{"n_layer": 8, "d_model": 128, "n_experts": 128, "experts_per_token": 4, "d_expert": 32, "d_shared_expert": 64, "activation": "swiglu", "moe_layers": [1, 2, 3, 4, 5, 6, 7], "router_score": "sigmoid", "normalize_top_k": true, "routed_scale": 1.0, "balance_loss": 0.00126, "balance_bias": true, "init_std_router": 0.0105, "lr_router": 0.00133, "vocab_size": 5944, "norm": "layernorm", "norm_eps": 1e-05, "tie_embeddings": "early", "optimizer": "muon_variant", "lr": 0.0141, "beta1": 0.95, "batch_tokens": 131072, "seq_len": 512, "train_tokens": 618600000, "steps": 4720, "dataset": "wikipedia_en"}
Below are experts of layer 2 (counted from 0) of a mixture-of-experts language model. Rows are named router (the router's row for the expert), gate (a neuron's input weights, with its number), up (a neuron's input weights, with its number) and show model dimensions 0-127. Each number is 128 + 32 x the weight over its row's rms, rounded and kept within 0 to 255. Numbers have three digits each.
Before each expert's rows: a language model's description of what the expert responds to. This comes from a sample of Wikipedia text that the model never trained on.

# expert 14
It responds to: Pipe characters between table cells, especially in election results and sports tables, plus party words like Liberal, Labor, Democratic.
router:161121083127071128057108112157170112158149104154113161174150120082136124112164086190146092132156123118177121116157071136128105128170107099080142071100096180100135079126173196104125132102128165070161142139090121146155118120091131131119238103129183116169096140104165115125138172155154089127120119190101158144124069112139130131157124138158141115159126082149117108100160096142026130120135
gate8:117164123111150075122130175159157173186108124094152143098189139136123146112143112089136068116184114118095184146151117110122101167128069148088141176161144141137089165105137139097119111107127118082111122131006123090126075182127175146140164129170160141095075119151145164119115160128138084124132165126071116158135051114163091153169191145115091202145119072116096100125108094118137139126149
up8:131152098140115124089132180165187155135151169109152168169163204137127174137154131107137118048147153115101155131093136062138127139131079196112131196119133113187115060123134156105090094085117089078104050116136099068105070130112092123145137144166192153139093095140099116129163103140123145099148157109098103174135118123127100157169116134100122137178139105096096111160120065146149105161191
gate9:182184156153068120071065138144139140156163206126133082090167126124109114145157093121130106092189109087164110114141122114118086119145107122108100150161138126121121127101183178208087164162115118101044111124136137128154160163131134146169122117144128134062037110126186096079111138135123169082162155146132121141129093153137149210088123112142104087113148068112121122111106139160181102116126
up9:129079072113139095139140163131161098116156141102171165105161120111113117125093090123129136063028163160098106135100096167119122135147153115119106153134128111118149151174208186146190074130156105104061141162081196077099093120117155119098161104122123087105132132136090159196136143108108108128098124108177129165163087169123186107205165103128132169128109158151171136077173134124125094119137

# expert 32
It responds to: Short lowercase pieces inside words after an opening letter, such as ut in tutorial, ax in Saxons, oss in possessions.
router:133115095138096150081092165169120117127183089173118146204103122103126158094170090172075117110115125109191107157134051201128090092126115118108154116143151144101139093138160165160132154104113116130162116209125100187101116150093117117143148101125188124166093116136121141132084158126119135113151094119097176134147079100142041128129131113100134116106137050168148095118195165152102177094070
gate2:127119122117111140048074093156131180130144113167151122104166069131097122069153125166106122129109132088132122112142048145063077128110112140072118119110154125178141146161115106206148117109083111108168124164133127144104145162071159182141179120158182098161093071146145136172102164123110121153178077130121196065090137112112103089103121147167108151114136145131178131194168104174124146139091
up2:149123087144110164139071124112189148147160144169119096076127185176107142125083124151120126072071142130188072111111130117098143190095103122176070156145107114159165086119103157122113152064101159181107130118093089132153115170161123169168089093116143096158171164158110105090093175115166088154149092084158177113139191128188145079111097175125131152133131088108160095129115143083141118076129
gate3:201110099122101127096125169110140127167111136104144142155074077111140076128104073066099145152100131210120085112098091151113061221159081114123185162146163157124113121167137135079082124164148153118077136140141093198097094105152109130124151127090185116103129142149120134126150131178127119091154163132119097174198104105184172126145146106125114115093162098122105117062147131142137164168157
up3:164123140160078115160122146139149130159075139161113144124101140166154161151076138084100143124148114121087184169139158102138119191181062159119167166088113044093115106123131162085081144163134076198148150067127129105126056129113096087077152140118149091141100134159103152134176164133147112110209121159107075072121125123110166148136158143137156112080074066117133139133114139180127139106163

# expert 60
It responds to: Sentence-opening The, quantifiers like every, each, any, and consonant pieces f, b, th inside compounds, e.g. quarterfinal, largefin.
router:157079078135102188091102110115155119105139142162099130133132112121154129108168093128149019108117164056110137163142115088137102112142111149138163116189036115103134106080136178123120098160109128090138138161151155149150158139109139122125157105178124080137133150124155124147106144093165078108179088197104124144143094135106074085205177144134122108136176130175161105131170082115089194133168
gate4:090187075174135153124098119104165122139156113111146097157161126154167136099146081111086179119120145146099072180118127084110104153224141107109143105135152120105137196123140147143135134114137146098164102175129087079137085119111160130111127157146118043143104145142127128154155159119123054166115149165092099087107105077118135108140150151091097125110198139128143116121171056095107131213209
up4:179143084128114130177073091045125124135147113122123132107129100151144091132189159125049142116059112079107116113106121150158125135169157118163095173158158155168097108149094170134174142154145102086148136132219143101162111092106140074090164121166128144074104124127113091152097136111135082128119133145122151122165106102073094176119181141129110200149114159179112151053144078152134180126144
gate5:112128085134105157095144160119116116130101166120088095100148121129175126118121152059142086093117132120140115158110117073128131167175148150126179093214118121104142111061166159178100101176164193156117103063130170162157121094131147034103169123156136057132133126144133132120072171133063112163159085118119131146140080120106098113174189115174109131106132155102147081146170151163091160141162
up5:146094127111152086062086137106122104123129052131168120124142078169144125097068112046120134122138128115117105184176107079155099158157200160147121135142139129118172159069134168147120114109128154102132131106111117178078123166146122096098148109138087111157142125096154157152127191179122129141130112061095100096149115162190095064117097162195098150123141145120186078139143149190138197134118

# expert 9
It responds to: Short word-internal pieces such as i, im, in, if, mostly after N or M, plus table pipes in sports tables, as in Nimrod, Biography.
router:114174065095083138095117110148151115134143146179125174177132146106135181039168131135191113150126128127124103115119097150142117129112113163104160144100112168084147085107183146130137112106122170045178076196089138154130155119047101125088162110173122138175147132081141093136137148172133095139181073164076103146074102146145151115175153089118127133108146123120143121072176090107112161100101
gate0:092117102143095102098079068137095131140099136109159143167102126151120175095197171176153113150146084125096057139176163128133175135121153140105100187113132100121124121092121174182191137161112106090143082161131108190131105115106110122093167144201128105202137117119144104159192126148121146134172080136087086128099077161145143084060122071111159134073128122135139128166159068105117111151142
up0:116105112132168154133160130141125137137148107133157124132160143096180133082079107166113053099140154161113136111180143134133145154154087125183116098081135134102089125112134183108058135102127143124117170133141146190112115104141147156142111075107125092142127170153118192095122084108148133136166137146255102065121073100105162084103121155090093137098050118109074107131186110138202111131128
gate1:152084131123071118163052122167146162122086131121151131154081086080119092148119128150152119117135153112100135138200134095059127126133130125075124193092144089070150093164123161115186125131149130065152124108133107101112133081136099157126114106176124143145111161118186115136173098144171085189137082146131106135137078196173162126162205159135077133103167073109092110118172120174102173112123
up1:163178109128152167155177113111172039099080085131077148127129100114112149125097124145087147113107129106104099145105115118160162148101117105137177081084144136150122221133119121078146180170190146126084101197142128143100159071085120152072115111097157115116137211148136172170168140156104123105200118111137122147138094119190128137091097150117141136163089178074133145135093150147113083124135

# expert 26
It responds to: Wiki heading markers like == and ===, paragraph-ending periods with line breaks, and opening quotation marks.
router:110088037122052128071130134162140076165150142154086147151141112086160202088146044103138138144110114110149115177113157165136063081104146133090111136135149176085150087094186141134135091115128130154128126139086118103131124082121129145142193133139145111159154121130144095136116150125094118127179099182078121140169130125144128101182134119146116105162112077152141048099196112153087177159158
gate1:152110089091105142168149091150188062137129125135084086104173160133142116169166085120098141120114142138121103113102163116126101091076097171099158132090144124049140139192166158097131071128159138141117100091123133162112093178139128105117173178172100108142165116110186098207118108116081143159132105107115090143140074085100190137149148098118122137128171138137191126090143049150137099198151
up1:081136141142159113100120162108142134109177134137132120119104196124074118131102131133164144099108147145142201135138066136205141145147133077104111154170167139185196158161175117115106105126078091103072125109159145123128094072206141081096088116102116097124130134112103165056103081140115083079072159150051162148116142106121136108125112132158139103154139183145102161142156198136094122174139
gate2:129103100145109186080111165129093088124102150143096129164148121131126179106177088132141170122131084134160137144130181123136056104122140138103132142156187083102140136118137153170136081063069145088096083153145100111157165138166133188141162177133117191129067121098130073103134129094113071132127135074116111130165157181113080120164131136099040150164067078167135146155152091152160178137131
up2:095172143059064194146131135089178071135123138116148157099103117125110133152147116118123156148071177156135111110114113143124160089120141164152162171091081159088098137121137144157167097130193102120102175147109157152113126079111133119140175113152024107074143125165089131174140119195094088127190153137150140115133042102123155169150102129183164111093162153115138153121103102122070100131106

# expert 4
It responds to: Colons, semicolons, dashes and pipes ending a label in infobox lists or table rows, as in Label: or Chassis: or Genre:.
router:105123136133072129093104158170216097171113118162110137123145112039139142137123137197135130120127144129150110156114107129156071102183104123103130099166109120133101114097092179050133100134154187115175125166155098111185143079119152076121170115183130125186087124136141105112051111160092117136161147145089112185129134110171136086138176057161120139125146079145103118140148115156097192135098
gate0:128181127189091105107076126160151135150090095201099120133172107111089163109132107105089088092105156136143074150120116117115056097179141150118115123080115134162151161106144102132102099175148192142113212115104169136198148135108165148156159119145109114118116091098167087107120118121051135066167109110143130202104141118118125116162112086122159136126148119155124112088135228139098147146073
up0:085156103196129113119128106098149196160172156103127083081128134177186126131125161116140093121109101106170171134231111126150136175110183058137158146145099120094094162144135164105123097134197114127119150157084175089172086082086104157095128129165103133076154092124151100143101183164131141117105147114086121120060155114093131162161113177047118106118121115091085116129130142117157125147152
gate1:171120132168176093109121113148122161166209145147092112149172116110149122083125122130131103064138158124127104150151126170163079142153106142115134126146119140060167157045073130181070111115160131132086138127097124080151130122100147201200107072165080120111126156123128148132162117095116068137116115161118158154075099156096166137107166132081183070112156106118156061171081119092122159136153
up1:187163088121111118153108119143116103074134148156160206078106102089091101128126132080106084045108136195101124133153115101101185124069184160140113127066151141183189090148170126175163148109101088103103141143155107178124141108149141170132119143088182095100134109140164148137156139094139100148114098137131177158146109159113057123113131168145070120133107146149131204072098118140117100147165

# expert 49
It responds to: Final digit of years after 199 or 200, and closing brackets or parentheses after dates, names or scores, as in 1997, (1990–1998).
router:088078115100092132076097146122103141155149144142118147225135113124097128133129093182140121093126141094197133118107090116084065116134077129118126118185107127074155101109145179087106142132084191099154136124115140168140126101099155134146198124114134080212116162140159093122144185133116103150177117134115105202139108092112133095149167072179119101129164060129149160138151112165132148107197
gate0:158113118127123161109107179121119118118169162177151116152110112140140130106067154145064097110157093155143142087110070175099069073114120095130158128146169164144091176097176159081201176123143070140075138119143114127162136115157098146138161131129126118146105105099160069057137120174092095193150107083137122193137156094119160107120125148164087139105089168142165173201157133121139138102067
up0:133157114145095150184145131133118130124101143058082198080117126104174112109112119167119068089175129140130148112112052139086176140150111154065090097156118154137116113124148092100161149153165114139124136135102158126152158160103148074109131153152106118210123137080064054089136104188099131204122114124167100113105120145148097158135160125099157099108168115167110131210107104187106165095147
gate1:084117139150051106126103174149147129192122127169121143180099152137114118063078119124099130183120167160202124178092073103112063088165099163143129118125080055148134138184157141164113196146175084139108123148085107075120135171145128117139189157107184123142134138139101095135071150130109128154118152090141118149153108085110122107145180088133080126117072153132177098091123124170136111141151
up1:116131114164165097168110117146159157141129133081070159090123098161159119145215168142127103110170111110033170066154148164161167154138125115206125123110171170139152131080126113144152120136127101117137131103143089122143090051055131092165143149142069131109121109146146107104148126125153151101135094096097150133127141076144128116159112125079157184111195166099090152202120137096119071137080

# expert 11
It responds to: Short inner fragments of unusual foreign names and Latin species names, such as -ib- in Claiborne, -isc- in Viscount, -ann- in giarannae.
router:114121125081000243149109172121102062172139098127119141172116118157109166101137137117121107168161130110143094155171091152140104085149160120108131114150076150110142116100155116157136149142094125125152138147145096162152130158113135154093167094148124105129130122106126101087097176129140103137167123127091178174116123091161110137152151155108110118118143103135079117137149127120082140083124
gate2:141113096182124133071113117153119146183134118136094098127147095173135062128170124129136160126167159151128148136097183128086129106151162103079039123179074114117134133113100179134102068137165123163162074174136179117093113130071095146113139147129124138151112090158091109114080166181114139081153109135069149155105166180177146105165105133102144154173106064118157154144173068061098127151140
up2:145152098125060166156158158081129128172102123096130128083100079137134170119101095128170045131124096103102083103165139198109068121119167153123115124114094161110146134097133139166152060099126145083135142129158133181194128158110140163127160166103142161117179117159120112106139158053152136106126140121142182096154099102149134181213125162103089107113160114157086081135151201084085112125109
gate3:057135175107061160096128104144110146198176131135101109127139106119115175081180075162146140077105139105182095125152121098131069118126115149105111088190131138095100126122126230098103152192094110156140155116106158114201105131111102096145094134129109210159148128131164120139081116155129127150101136136086103133172104151155154088144084139109096126118085076151135131125213144115105159101117
up3:158180168140160105105108168119145113101178116145125158205110161095173134128130119122167092074113065156147160142116124146155135111107091160223154088130145091089120133100093167187140182092127133172091094114140139099077108110116144123094086150126237129114153106121143171160103146065096168077136126084100127107130151136144120140158137107147144136106131206141123112050114089094100141108120

# expert 39
It responds to: Semicolons, colons, and, and dashes separating list items, especially in stats strings like CH 25; DOV 4; 3rd; and sponsor lists.
router:124163117132063149072109154187180124135177091136121143139155116037108115091125069173139144134122196115145120131124094130165081074160158153113139078163165159088120082102131179078156088134104138104184118134186107112134104103049165133101146115152139154197087129141105124093100165143133135148178167167098121195138130089134094145146190112104135110113150099096106125106151120132075164117135
gate0:131154112173069163084121152162171180117149165205135152067127146119167109064061075131122144114071124119161087129151123124125124132096143084145144119112142157099128131064164113121115164152135132120107159108078149125096153106146124112114142102106170162198104112193179084084124096118200110049098194106108205147131174118111132113127173098169141086124119119131158120133162107102106148123100
up0:122113144113131111153038167098078108135119142153150141153116124112180142147106126111183065174159092133139121110066111118122197143153135095187165062124112136172143111151114187157150088078087108118144107129091077157131165143226141107064120109164113105124173136124143130130175116054111111138083125130119130125092130115086139099123080175106116160209156124075099128123147131135169097108153
gate1:162130165160063100078154177144088124143107123121110099069122162096141090081153099119108099125128184132092144084116131099104094167115138125139103057147123151117118078142115113095053169084147132130138123087178122135144150122079183120137211124143159119187129136128114153161113151185104147129172089164211141118169119149145092180141150110137120138119150118103135070100185164086067133193139
up1:153092096120158128182098162113139142097118107139172134168102084118106124121090162104124173140186066118132163146151161148095086144148132099124132130170147167206082177153111124174148128099112157139128162096076125094116149112120124155114136102170129138136125195105138112145136099112189154180116131083041108082089156138123165120166114144144099148084084067130171130127066175158059073194112

# expert 22
It responds to: Word-internal pieces following an initial letter, mainly in names and nouns, such as L-ass-iter, C-ass-ette, C-ow-boys, L-et-ter.
router:135117043148091148097129143158159123129111108135123218177102110061154150127171076125090156145141139128161093137151109162169071147099097114074171098118125167131137137169148134084138122070088140102078163166145153150145118108119125149095156125115128118153126126154164134156101179133121040159192112135079132123061104151182076118108167121138096150117146050165152106161175134112084134137087
gate2:153165120129142196167143121134161090101052142183117196145101129069150173161098087118110100145083116144136136094127104148140102109125077147107181100097162157092199087172126128115164145108129130149117143108141127113168131091118106185088082114094159147160130141089170115148111101157173098127198116122085104181087100092170101104100138166131089127106160046139120134156172191061119121127118
up2:162048136120185176127104151141152148168101118095128112076150049153115098127142082162096101154131163104129112128127111119121139108209164083156121113151121034140123133141087130153104168065128156168136105101115152136136162144101119107135141127159159192178113073142123124186122070104104126088103109179151109170141133150152163152111198101170107122084145146153152169141118070081116062109136
gate3:101104102146106159158127104126126127113034144121113167121110086089121166137166097167127148113120169111117094120109123168171071179076133189102134114115149137111151125151155108122172121114090143117144134169120095167083072116181179113097146208130122080122156139108168117085111201170181105161179128127114062182089140122135066071096152126156092172138088129188122112167149096103115111125103
up3:120124165122175139105100125184152162156060087135113178114161094109096114179145096114154132139146087100187118132131190187184122173086134144096096144150133140112126113147146137109125114171046140116035139148115111139130112132170194106124142149169128153140087153125108095129104151049119064125138096087146081159085119088167148149127170089100104186146150143163099087174160140171094095120135

# expert 40
It responds to: Determiners like the, The, this, these, each and their, usually after a preposition or at a sentence start in running prose.
router:151086063141025135042073125155185138129170116155115153181139133041137139071202134118128088099166186100119124127157136114097130101105103144119133105152103164104167092167139143088147103137091156141150106128143114168154160127125136093090170101126140135141119165150148106150099123129112056117179124138106115172128120138110084062183127118104135121145174075125159111148156128168066121099145
gate8:124127126123106107060118178170151169124128129098139129116164104122140113170096149121086065112133137127137120160200146076118119128081079160092157122076100124130116165133102081144182113146157167151073110110083129074136179171103133130172132149150092161153151082127157081138125132183089093106116140076126120113108080098177136231133172124120155151077097129147137045138210110133121148154132
up8:078122151127150133110167129119041102121152171154111125123095125175070126140156161148216136173158102112134115059125142184159135125179118099104160077160160128092121140063169105089084176147098165098134127108172074178095127131102096140160156132151099148139132132124165118140144101088120132063140167168120124175155179126108082095090067103111075162143146151086151114174122131112084155077134
gate9:151092110151144137058100166096154158122183053172111140134171056103122108095166232134117096105143150113098181141194176108162099123107130116176167103105119159135130099087113117098083140102106154134093108149132128125161135145089118104173162131163117086200132143138127160097074158125090110069123068172151090146192095162110099097123103093139174130120109117123164139139157104156127091122160
up9:054136126089106159193200196098148122107086134109128113107101176153091159140115077161100156123113162163143095144097099164108114139166126113123134123132085106100120134118102108126117118194177120174179140066146176112112117153166135087147169135157163116128187134078127160147120057153121111168088145145108072105131160144150080136127185177083160178083117095145085071123106171106089123095142

# expert 54
It responds to: Verbs is, was, were, be, has, had and adverbs like also, not right after a subject pronoun or noun.
router:159074120138097099122080121169133072130185132125094115157147151112121161130159077178173087127143080113171145130193073187111090139155109146114140107123078153115145090106093159139165117106104101137121172194100078160145127145087125105146138135100108103133134129127213087090113133168109114091207112170118113118092099122134145133200194071110098111123112093147136129112199112108106192165142
gate1:156096153164171113171089157125107138057120112069095135179122144101120099137155123185137098127179095160119102113192071131140102159134130159169149044084113102159151092095093140068142188074127105095091158139197142147125125102127163103135144064092087088144183126148135093112163134176145112175133131150135116112136081128155097206122131131116134157124181068131118088166150100148122142120094
up1:118127131162127101071150011111155124159128163073151102171115134106114140146149207162132120130105126146151180073172104134172134087134177138099120081124178063120119132066092117100140154096157107180111165121172113098107170131171130120122162184086105164139120162125136164076172090153060105130126122108128119118109097148123123160165088069101110094153118169101117172145198104139112139125137
gate2:186110099190085197118152164121136127156065140150100153086154100151083090129180157205115098138098090146149141156140101133082175156153121121080124168138158138090192111125096135091132095117089138123097166170144148137125116137113129085126112127154135151140140151126180142150104137061106149133069087142147122124160146075097133049189095144140140138125145096098140077089169062084142165139061
up2:124116102142123154134081102089108137129179144175128113097100100125140114100134101112141130108129157161129126139061119168151144134114075125126176094151098127127112148179149059146136151106112176104163093106154049167173141153176144113148129068069155107104107072126163085208102121117114119105071170192133166158181126144144045146109137162143163098136069111151111181217118142109149116141140

# expert 30
It responds to: En dashes in year and score ranges, plus adjective suffixes like -ial, -rit, -ular in technical infobox and science text.
router:139116076125092158080102157197127135166177131141088135192147092066113114157144099217111130127128186087128135128179148122145099155124069141089098127132125167129089094132161161112128140136103172047177094122150119109171173150101132103101137151145157075163145111104113120116123136137106104086167105201039135172106152096168111144124123123122177098129168084137182138093171108116101145094103
gate0:114150078188102089139167145149195135164081113086137081092129125124146148192125187128070159178135140117119098141131152144102114155151114147144135113147113186103110142139131112116091161045132118125113090168172143128155104119077125127109191130143178078155106175121099172149139175159092117143120118139055142114127134113161149122091099144089110068115111104126097095078203093156099032124150
up0:155121154143161127099118102075143072105139099174125089133120157078102158095182111149142094105103105141087138095084091128098131119157168121144090172140057141154129139139108102133091109104097138105164162158090149142096133124128130092185093083152110137066137127112097132097122082118167133195154168173183206114202137151112122123130215092121175137200125086094141140099109140152150149184078
gate1:142138079104081132078153133169119112130129128174123147210111127089130114194135137126151134222153176123108129131162159138163143144135038138123139170125090118131100096144143158140100129100100077097145079078108078081151100149147129077138130119165175089196067071125095116119106156155132120080156073126135105175097186087141133124118147153095156116176132085142174142150180153102101149096132
up1:137081127115159118159184134212152123160138130159142130162114147107130134126140145117139152143192050140133103083119135135170165141142110132202086090140165114089135153115132165160111101093152112117188144110136107119190109071150105096137124084134134111120126088138094150158129114123168131127172075059134146165078077141099062088157120078090064087089120115172119151183078136199100099151159

# expert 29
It responds to: Derivational endings such as -ical, -ation, -ary, -ology, plus words like National, American, International, usually in institution or topic names.
router:100131093154058114102081160242178138129160099140065133159127144048143120094165132165169129142102126086151084110159130174116065115110136135126131109178098181094081144140162208141084129114134116159128066127119116107159189087131128112125177139151120085169122172123144101170149157098113121115146125141126102126172067127130101110160133112138096115108135049156162113095184112108126123117130
gate0:169113091147099159106101134160151106115159136139128129163162148144135178135155106114160102071070126116120145119123141103125034099105108154092152180133112122072187105146085161202086169132093119096123061128175134100124176084135145089080092165107062151171154126128146121188157125048117095151148127125116129105188133137110126173099122115183151126142122068143169158139157092069151121132172
up0:114130182080125106149141182083149121142118170152114118158142163103162145107159192161182115086095115232120098147128113174121110111078130204150132110136136097093127191147161117107141095106094124128158017086138162154087202083133126124100137140115146110162128103106132111154108170090138094131153069104150091070121096098123158115084115143136144110126109126103145202108173101113136110154146
gate1:134168132143100088104129202125097110125132114080091111189091131128127138150168181213102140109071124101071110129159144165073056096141112142115145150178102203141095146103144177146099160120100147137091124140068119114154151142135135162121113162170088030133123154163125096113145134093148120172125137149108085126210100133104086169127151113130146156102133097104126167093160162145141082076144
up1:142127150177135086121095120174097076145147193113169179084144078094138145118076146123130145111149127097159063088125133155128213123124084085094093126141143106133158139183129175153161123149155082110154079174158104168203127138132143137119097160156147109110084136142120104153111107111145078116125153126095159151090114138139114077151124157043118127184114158114171109118077052074148170097167

# expert 1
It responds to: First capitalized piece of a proper name or place, often after the or of, such as New (York), App(le), Ch, Al.
router:139189085136144116001161172117145087099124091175114171196138135136130145102138124116121095132124164126162102150164071146080066066168076173115171090141132124111067059116136122113163126087141151139124180116094105161119175143150168103103142157178142112122135117099139131144158154099131125150138126135076128135121086154110114138104208104149147152185149145137135086074127108129148099078154
gate3:173079092078093165142120196136104159099127135162110085218146128082082175087124080095117105091144135139100093149073121122085130129190133109142148078107160160128141124109110165087133138108166166158082184124096141082169159128130137119120101077091140147056133181180113161157107113134105116150139075116136151173129118203183136154108150108151115198129145157119125149090129147181108104099114
up3:100153106178137112144151175130098143143153163133178111143193146214150046101071165138158129158143095142172203088152103103153199081120124138094147140129075080160152117149138155164052092126136113109121127155093116141120157124078114122144163168149174112132137099175079067099143173094132082099116139119101166152178150111140126145130131140081115146093089111100080153103137091148089138078111
gate4:166183134101138145098103114042090144178148189189099133155112099139104070142183124081159084028159085124188106110169112144134101134132148130168070079127092135165125135119113145128117129178091128151106125104161096117104160094086153172169165117138101184121071152139145040170147126173109097134174115160131115155140155110124070110149125097152142146109145135104148152099150152150135097105113
up4:119115147168099107187120134163078193070121147074162138130083183130172130164168105146143162098119102084058131159125120126132079178164121157149075141098122092099128105107112107118082143093079142082161139133124114142148111123138115111120170135122082144089116141140144117162143139059178118234087105114081127093085093110139178169170108087112177160130134119164151101176174091125146136166169

# expert 25
It responds to: The words to and the after verbs, adjectives or prepositions, as in ruled that it operated to, endemic to, at the time, towards.
router:121108100106049089130093144193210128141154130167118137167116088051142173072163110105120147111176127155129116135157077102069126070128105111105109109136124160153156079138140164096157063109123172120122163150107108117137145101114123158096154137119125147165099192160174117099156175115104086120141144156099091172114081156112095136207137089108088119141158118127158051142141143143069144115178
gate8:119106141107079093110161113158109150155101125171104167135034131129097128175135161066058113108160115120079108110156106060108132135186094183090113118113084136178156126113138123126164117153100182150172130151089203133165137095080131131101210175182134145139083136168185105109161133136093151129105164174149136192143152093114119148136147109118143090094068118151107153089168100114125113122123
up8:155120123122159182143097141135152121034106127088095139135168163078073105150137074162126082094188112166101146097123131141156125153150155108157105110163121107108147165088152173163112160173113105084097114079165136169190082098116132180136120111125088175050080108154119160141109132160179159198132159128105119135148111134096067128112109085118111193095163149146111145157135160121098160098065
gate9:155139134122098124116079109164172089092163108143102174132114108087068153110176132090128069092127163109127163163120085106138084131210164098169109132118125154111105120131085092135139065134111206148156125115176067161175091102082156186150118184131117112147085158095118122144168163167143138112139137135120122087180133172104068085116072106130112115154150168154191103080142156108140128184096
up9:089167097124146119135153101134143172095112068147122100128109147109158128141132121135120155137154152153119112105169072108115110150103133124134122112168170096108129163087146157216138182050167099135124151109114148165115085127176184084183122079098129082110140122136090185127151161178151134184096116112089068062110108146142161112090163130174166120121107055153098134201061109161101145129172

# expert 20
It responds to: Main verbs, mostly past tense or participles, right after a subject or was/were in narrative prose, such as obtained, won, announced.
router:145105097117119163105086111215170058150126104144077172197124146112126189116152063173137084154123095142167121108101124128174089101132145117157116104125052179079125128131104203087149132139111140101132139195110115136190114093072162103115203092103146119135142124118131131137090152108094080138147143122123135169125113163111113113152110138142145081099132102101137125080211154138089108155175
gate0:127052143128137180062095094183141140075148089156153064172140101126118166162182084129168143138109102128185162081117138136152075086145116085115106107112114109164125138116136146089179086132097115152086120161158195128165186101118166172130177065123110083168127090150113170132146143136136070141149143112125141136162079095094105167138084130089142155128126128153139088113171181104090085119076
up0:148106145154167178143120179157153020123105135093132115155151125084167114157109135152143203157092064130159134146134130147140113116119114171151126127157133141116054145062158085122096053118133103159126113125136126134213160097171098133105201145094113128084110123089145120171087117106152123124127149124132104042176126126163085144198084097113071138128137157139181097112132166124141109134134
gate1:098119112146093177141080080183195166206162110107074189154151121160170139122111064159163093150140122150104158115066167096088103154139189141130143114070109162069128083125118116135169137130129147097105200105152067086145126108092126154094127116114096142142159176094153151108128124131099156156170070106107116127092125163109155154166097097182167073100151143154114105123151083155104145132111
up1:124144087121139087100141108106112085116116172146121084165144153122104100102079123070106133161103112111168090131171128110138148116167091147078182128095061118159072135168129176105140111149151185124151135183147139129151191091143133151150190100134105144177129128074155143123176121103133083088110128126160127145112095144131194158179104106063015107166128123083195122140093103182139126139112

# expert 59
It responds to: Commas after names, places, numbers and clauses, as in Oxford, England, or a daughter, Gladys; also some and.
router:144101077122055091044061153083141097164113158186092169145142139129166136128126078209143138105174108139166116088112130120138070121148152151142136122144093161082161125139132196135114130118114136130121143166130142171155102139083137105081121137184128124123119166148173119118128143090083129159160104171035169137136113073184063077157152150140155158129133108086119124132160110170084164115136
gate0:170120101154148125056116131080127107122084096133120108068115184098107188155180129119172095109200197155081152112161134111160060100109107162098160111125088093124139139168132184142099123113140093070178154094128167195095146104194108144135117159113150120114149102118150162131150109089137142125132047205103114135065069135147132109155157130152141101117118171139136148124159077098152118121129
up0:087128166082122086139104094157093157103154153109123087174167113178108105122081089152087163128140073136123066164105151191141171169136122077169135125143115180109114121140130176116130112110107124153153114163109154107147102128031071102157131125130123157184140134125161150069112122147172087088203194080175133077159117145103172142132102110134068147150138111130114069163094145161087156133127
gate1:142130100120106098062100152087203107140126170094134177123177090145156130105156118175091138076165128109123121127138159120116110204112089144107126139177125151089130106165134143147104109153109162162087158106133177173144134089082104170064165167184117132082068157129138118078118155122120143135094090159136116144086116091131125175182121136134108139142115041099191112112186083146095180076099
up1:092143138079174114172107137149113148138145126120176080157112151141149118132090132102104220188070099164149163148143089141101105122118157102209207119100138145130102128078140146057125120108156092134142107136116078130114120147134092132135095079083161062162168094127145078175121159150148122115146165177043072107132127220130124118118117115162154121115133160130100151135098113100145087151162

# expert 2
It responds to: First capital piece of proper names after a space, often consonant clusters, such as B, K, St, Sh, Ch, in names and titles.
router:149106078129094154085148144134172129135089114144118173178190159120131139090135100144100054134184150079166117122163123175129064060160173155100173089146051138152126079082136110115143115124170133161114153135125076111095124102135141149109143122133141096216127119148122084112085140113133055155171127121072162145170119116149056108123132134114157102115132118146096126086163153201091130107171
gate2:139155148122148126071148110090099086159190124106152143087043143079141115079196110062149116138123137099163120174091134154202113116161149109130085130200139080114135155092112141150125115095163154111172098089117107089158151079110151129156127108091156105152101130203137112122165129161138137105111070130106119155114139163161067096135134074115124134202092112107107172155200143141152098164159
up2:142150125096138092173013165132100121101131134067213103118109172119159142174139172113104096136121171161101154183114106134117116154158117140106165153123079136190083091113085141135124144180086084171132115096103080150128153148080140196135176184167121074139112089140128108091131165124098090106168167126099139092148092142152086142093151095110118135145109127107140154116159193107143096162091
gate3:101108171187137130159125090163124038116161128134126170164051121117129093118127151141161124139140095099119136117089169103107163179153102077166178171183113160140063096133093146140153066169163142129147115154091106125115083141105098174043175123156129124139101189185150087132152126136120110161133211094103143153106126114069110126171169125142092129126070111095150130170137103086114144131135
up3:158101198159068123164113215151090109090164095110143138146143220157127083125124127186103176124140120203125119166095145098064130168149165131098164128127145131130137084120184113096162120135106141107147109083103127112149093133110103096112110111109143135107121093113155073085152134180123155091129109075150127097147129033201078166096114136149160115086136148187138138152161145164130121136110

# expert 61
It responds to: The words and, 's, his, their, her, who and which joining names or marking possession, as in Spandau Ballet's, his own victory.
router:165071058166065122114068153159139137149085077154075159153144150112094132144139084137169072166107147125128092097203143148108117105128140112137133081164145206112106107117128170153123078114135167073086112137192125094134149162121117115115149109117184170165175201146149117056132143106167106111195083154120120106097114133120124136142191108125132104107170127113118130079151131157109120067123
gate1:161163079116121141101182051108156118119070096150138183148107139114104111064112138122138119167104156134123113138169141145124119076144101050106152111077159119125086137164139125128117127120088172154104156128160163135116107170135121142125134147109190210177166211075218156154184098104123136136100144139083165176108140086114123105120160091094164090123112120173159118083134084094125132081142
up1:150122060154106167110060169075094121112109182124127129113080175137115109164152085119146095136174142143085107150080150118122124121174182127177095131131137130168114127071228116137163129127150149120135118143082061100142132103115139133158122153135143145161083103132114145134077137063138061111151187102098149146177082145128146149101100082131161128042133138140142139171143095120145134222136
gate2:156108116157056111139096103144187139076148161102091147128164068141126141128109151146163112129070183112100137155139075113155105096128122162066092158075199156153096109124157138133105081106104086131150142153099184094132112161148140148122104137163136193143109118072148110115133108109182078123131174116142172160110042140170100096190101139152126085215112123147140119098166069110135101131123
up2:116108108137136103096148114150060188175133122161113170188113171118130093124109125130117106100206107110134164076081136090060162088170139099116110089096168137169172135073116116085100160134156156175145149131187168161141112151104153103146115112104083132199113152119086143160034144092156094176096132144124135135107176141136070147151128124105098122105171133114155176065146108145109129077109